{
  "n_layer": 8,
  "n_experts": 16,
  "router_score": "softmax",
  "routed_scale": 4.0,
  "n_kv_head": 4,
  "vocab_size": 4096,
  "qk_norm": false,
  "tie_embeddings": false,
  "beta2": 0.99,
  "schedule": "wsd",
  "decay_fraction": 0.583,
  "doc_mask": true,
  "dataset": "wikipedia_en"
}
Below are experts of layer 5 (counted from 0) of a mixture-of-experts language model. Rows are named router (the router's row for the expert), down (a neuron's output weights, with its number) and show model dimensions 0-255. Each number is 500 + 25 x the weight over its row's rms, rounded and kept within 0 to 999. Numbers have three digits each.
Before each expert's rows: "comes before" lists some tokens at least twice as common just after its tokens as in all text; "raises" lists some tokens whose logits its average output raises strongly, later layers aside. This comes from a sample of Wikipedia text that the model never trained on. Tokens count by the router's weight.

# expert 13
comes before: " |", " |\n", "0", "%", "1", ";"
raises: " JPL", "|---|---|---|---|---|---|\n", "stitution"
router:528508503542492490474516446517494456534524505498495513449454500517527504519484494504501534506463491507547499490537484498479491515541487493524523524526466513482529502524521490554478550500485503503532467538520498480507482495507525482508496481545506496476481509503504482443510487549502526528521512519526504474490484486512524514495495504499463484484463471492539513508507484501455545482495455472537487584502501483482466521492487538481502500513474531454460531509500522467565508489480514479486508505539461501524504459502474497461523452508487507493534476491512452525506531520497499500509467505503502503508511500503481491499476511476523504478551462467516441469510495501438471491479423471551499516514491507531411456511495502536502487505482495512492500494491493491518487517496520
down9:462505466505474472479477539493484501502473517535526485498490490545563473502521491479519516554504503455534524456510504481476523506489518490491515507462481467530455488497493469513503474523495510521489472520462520540458482516508506522488495481489485485545484531453497471464455545471507548490494516494499538476499515507489491520490532467522518482514497547519476538523507522510501520476485532461507481499459508491500445482514467483520492455525475509503490511474477483525451502482487480475473476522496556492506479507536454501510488540482536497556503495516502506484499462518492501466510430532490474501494485479512506498513488476472508505519531468528450508483539502457495520536517490570527537539463480509514511487538518517499486490458457499513531519449475516531514525507478498
down10:435469513500527504488506533504501521500491466496516501494508463501504515489499549492480476518509529520492459487533492486528472483510463497519555556482440544486510521474498507485522516512504526471508458540482504502468477466532518529497511471509497495526501546512483479480477491497469474471530562471535512475466530490535509485518515486517466470509497513548506456477507536446490520512500485480502485504494495553486553500484479544502504510491536475487482501522481513494480488497475456483444506544499470483502536526487508551462486523526501496500489483473547517542520444500463483469513439493525535492504483530528536489460462505508531494486513494508490483502551540508504458497487502471509529523497492504531471502463493516467564485487499505462534489487497501495464487513506533
down11:497491515548494466445496527522508444526549522462533528495469508519474506491489493512503524507508505508488481488498531534481500479484489488521470495537527493473542468519493495566525438459516513484495481471521474484505479498495495514511508522533452536489566487487485490485507499510524497468526480488525504562522549493499520487500474517514498512503515523510588504468490494521507478530505467524437496480510502479563489505504494518502507495575482524496490479513488468525477518490490491483521512486483471502488544514471513472487505506474495487501463472500489516507518541519497485472464497492457524441508459500456512456514508491503441492463464541503491500482530462484504527498516491505479472554498486508469545520504518543500493518525502490468529505535480469497529504535505515
down12:475503496512500489507498525523480499527474479478520491517535536485489483441516501501444518472506482505543483470505479474471506514490486532485497527478534503478447463501497514499478523477524525487461471461448483485495479512503513459504502500581488522519484460522531512417506515452516502474438548486530454504512493472526492525482558508521509511509495461515478472445508521511497504489482499516471506496498501491497511508470448495513502462520500495467474445501465469474537517463483492476475526512532523490519514499480519499509489512481494490471485446491480511486507521483509526497487489491506496516509500473535498534484518494512548536535546539500529495506515506475508485527531527512460529465503480483470497483518529495515445505502559478487478529483541510481477527557525520
down13:499508507495519486466509510509498507504473507512491524524510474494521495464519504493464536504484514491544507477502486526492521497507481500496512482522431500492467510457482476504535479493466454534519519514478477523513506546528509473524491487536459512479514548465508526552506498500454479530512537508467473484484440463478517496435545526502488509491495461472495520495501440498486502526547518504487507484534492452535478511510469513487487487523496531533463473515513476505521525545525462523487480492535499503476499487480497444553540538515511494491475509451534477480489529540490507485520536499551472482474456508503503547520453503423517513492507495465493485513531508494492543509490506515541465490530507504504534524527469513508525510500559522488519527520475492522518515517471486
down14:537503476490475498546497515506502469493507488482523538523466485470445468490516499471497492544480470476507490527506513528461508503464512486495478486509538495521495496506492483492497471533478507502537502512543474485487541449475493550524521478499473501480480506486496530474493487509511508535456494500455573490472494465487510517476532484500506494489501511530485499456505484501527506495513454519529494533506540504480521573492456497463486530530531492512505516509479456481521510514454534529525482537499516571528494498485526530515529515510554479520499504489474463447495504521513522492477492467474481542522519473498539507519512492480517469475485473517523480531502525445472499522532526530502544507486532496501541526522521499506491514452502496484448500452489489527543455477498549
down15:500497460490533463522509533498509537495514576474505515548459489521483565489512465499452481496500496530421522484534501499478485504497494482472476526545499520462492520489536451490516561481485481557472489497499487497518486486499516483520519485528483463475487488496512499516515448496496487485478496523506522466504514490467523511476480493507498508505506537519543508523504454489507518484465500484475524484533513500559529493507501518517497580505518493470504509494509493511509519473456487520493487500517483477522497501510503520554491500502477489526536464474478509529544497471468512544520496462502538450494506502498485541478510466499530504495501474505465478514484509543439501496502482468535458539517482451472521503487536469528509505458508493550522504464482483507504516523499545
down16:505483494486483489504466532527487521492470499483471471501492488486516539501473489521535541464524514488459514524554500500525473505509440497464470467518509513512479498510480488517522531447517550529526491506522493485501505434498512498495520509522526514489499469504528508490512460528474492507484452509484516488486504515524487516522492521503480507482498557497470544512510508479540493512464497499529535485474469510522492514500505526495465523507496494527534512496475497519532479519469455472473509490528499527459531540472469493532535490504462492508488481492526488538508536473493526496479486432501524467446457497544495507492472484501498520569479500475501513481445498507494440521495447506482467538537434502477485532512562486493529507550463469496475521482537475494517500506497473
down17:520508493467528494508464500480503473495528497431484540518486498508522449465508453540513505515498500511512472465570469531520468475483507573504525509528487505490560499531477471545504513519495520493492515538509490520483479504480468508489515525489500488519532532494542514498490488491544504489481493514473511534489522517477450518493523477411532498493478512522491494484523526485475499521489543513449481538523478473506545493501478550484463522506519539502494486463529516487548494483527562475497552489483462503481516539477495511498494476501497515488500467515513526455474479489520524532497499519507515463498496495497497511555502519490476494478454489463521507463490514474501470499507542493534531484468476506492487437507507475529495479478524492514534470473491496489532532529499490
down18:498533504500524505501547522529455492480502539479522535468491525499517485499506436560498497510482493571491520472529529537509516464526516492540483535507513479481535525491514485504504529459545451498540506482470430476535503499473512521467485496502495472484543497502521507518492518463542471554517516447508497485501473500514486519514475505562491468483488558503477526535458514508516460519483505503472454509521481477486478488523517493477469490505540472510507485524489539487506500487477502553481506483535530485498536532514528496558464512491505534506476522479494525522491506487505467473478519480515492456479482499477463513529537531501484494495500495532496512500485481499501491460513476523518476511519482506513512507465503538481485472486427518467490494467521503510494469479498555
down19:454493492491455491474495481518496513503509523479489485481455537515498506475468464466478518481508497502486541485550497517493462502522504547463501535476536487493490516504520534464554483444500501492440511501499479532549523509513479506482498472486455469491481532486505527488513523468471535481519480510513526507493521519565512495545460521509483512484522495506485518474505477539518490487496474517498490461524503499490492496506511488476460487522518531502515520477516489493488543476479461506471493504532444483496518507487410496527492490482516493540486488467511507497545496444523496540490505493511509457460456548468504505527480481456518522500500547472477479547476532559487492502541530537532519481515489529453500528508491490497484530472509541490504529509536490482462493480489483